config.yaml
groups_per_token: 1
init_std_router: 0.0101
n_head: 9
positions: "learned"
init: "normal"
init_std_down: 0.0202
decay_fraction: 0.787
seq_len: 1024
dataset: "wikipedia_en"
Below are experts of layer 4 (counted from 0) of a mixture-of-experts language model. Rows are named router (the router's row for the expert) and show model dimensions 192-287. Each number is 128 + 24 x the weight over its row's rms, rounded and kept within 0 to 255. Numbers have three digits each.
After each expert's rows: a language model's description of what the expert responds to. This comes from a sample of Wikipedia text that the model never trained on.

# expert 18
router:123111138172109128126108146123137156144157114131120135137150122101143138135082143115121142164089123115161173117077145105182128154150202092153122143140139179153149096146150124140130120129099078120117138154139155128100134088111088123132128147105076124141112155112104090165141173153125120170
What it handles: Surnames and content nouns. Common English surnames and place names (Washington, Brown, Boston, Taylor) and ordinary nouns or word starts like scheme, altar, privacy, encore.

# expert 11
router:111146146145127088116103148145142158133143096151139136145134147108152133154144129116064164123103110111102159150099142106165157132113189126137143134120129149131163078120145130137129131157124101122104095146145140126094111091162087116115113133126110108122140123157114072169136191165078152165
What it handles: Numbers in table cells. Standalone numbers and scores in tables and stats, such as 10, 8/10, 4 – 5, plus column labels like Pts, MF.

# expert 4
router:138114142154112134116118153150116165142151146135114127123140099120133139093108160120096142143075142132149133128121121106154109161143152106155088182136152122161180101145117113170121104136113097097146133164097109139137115159115084136131172117134105121131124158129113099163124163135091100104
What it handles: Capitalized name starts. Capitalized words and letters opening proper names, institutions and acronyms, such as National, School, Court, U, C, or New before York.

# expert 3
router:150134134126116123160078129117103134149125144112133114132132103138145131153140174137159124147099079148145131146135134082142115115124135127141128132134151134115120094131117100107102130172070141095078191121135163109067144110073130109161132136139068114136123137163119113147121126149143121165
What it handles: Digits and word pieces. Middle digit groups inside long numbers, coordinates, dates and grid references, plus inner pieces of foreign words such as Eczacıbaşı, Hindemith.

# expert 19
router:100138135125108119131132100119128124152153166137108142105120105114170145183097135120147120093092126126182133139162106091168116145137138128159145118142188159155133073160140083089128109165141123102097105173088139126110130091068130117133133145142137121155083149102085139072149116178123135138
What it handles: Proper name pieces. Place names and surnames or their endings, such as York after New, Washington, Johnson, -sburg, -ingham.

# expert 13
router:123097151099127123094128160124148146147121104140127132147105112119152150128127152191111103109131102114155117124128100116132123125086112119149114142123123118141133090148100107149127177130113127104129122155103130159130141120136161113097138210140110095118146128096115146122079146138070081125
What it handles: Prepositions and articles. Prepositions and articles starting phrases in prose, such as in, on, by, the, plus list dashes and table pipes.

# expert 6
router:130141127162106079128105105143172116136160105130128093140133108116117144101118124146092123107121107109153096095119113096124155158067117101126147085159169134186106134166113142110104146142102172108086169130086123126139104145140097112189163121139095114126123108134162132127102136139133096109
What it handles: Commas after names. Commas, mostly after names and places (Sebastian, Florida), plus possessive apostrophes, closing-paren commas, and date commas like 20, 2015.

# expert 9
router:084140149134091125122113170139093126138137120101130128132104173113143135159139142142084109167111134074117137133112114123151143151122119119162111175095126171128152129123120161137109115130168122105152101149145127116090133095102164108101172145160135125151111150130109099124125160143120117152
What it handles: Infobox field names. Field labels and their colons in infobox lists, such as Class:, Born:, Website:, Coordinates:, plus given names like John in lists.

# expert 0
router:134152146124110111108098106132152142114109117137118137179074161122150148121126137098093133106143109096114125159069107105151129148109159171148109143082127131133122093133117163122145134164139095078138078122107134151132113126125136114120132185187126152173123128138150078111076164142130123160
What it handles: Role nouns, prepositions. Nouns naming a person's role or work after a description (presenter, footballer, son, film), and prepositions after verbs and nouns (to, with, for).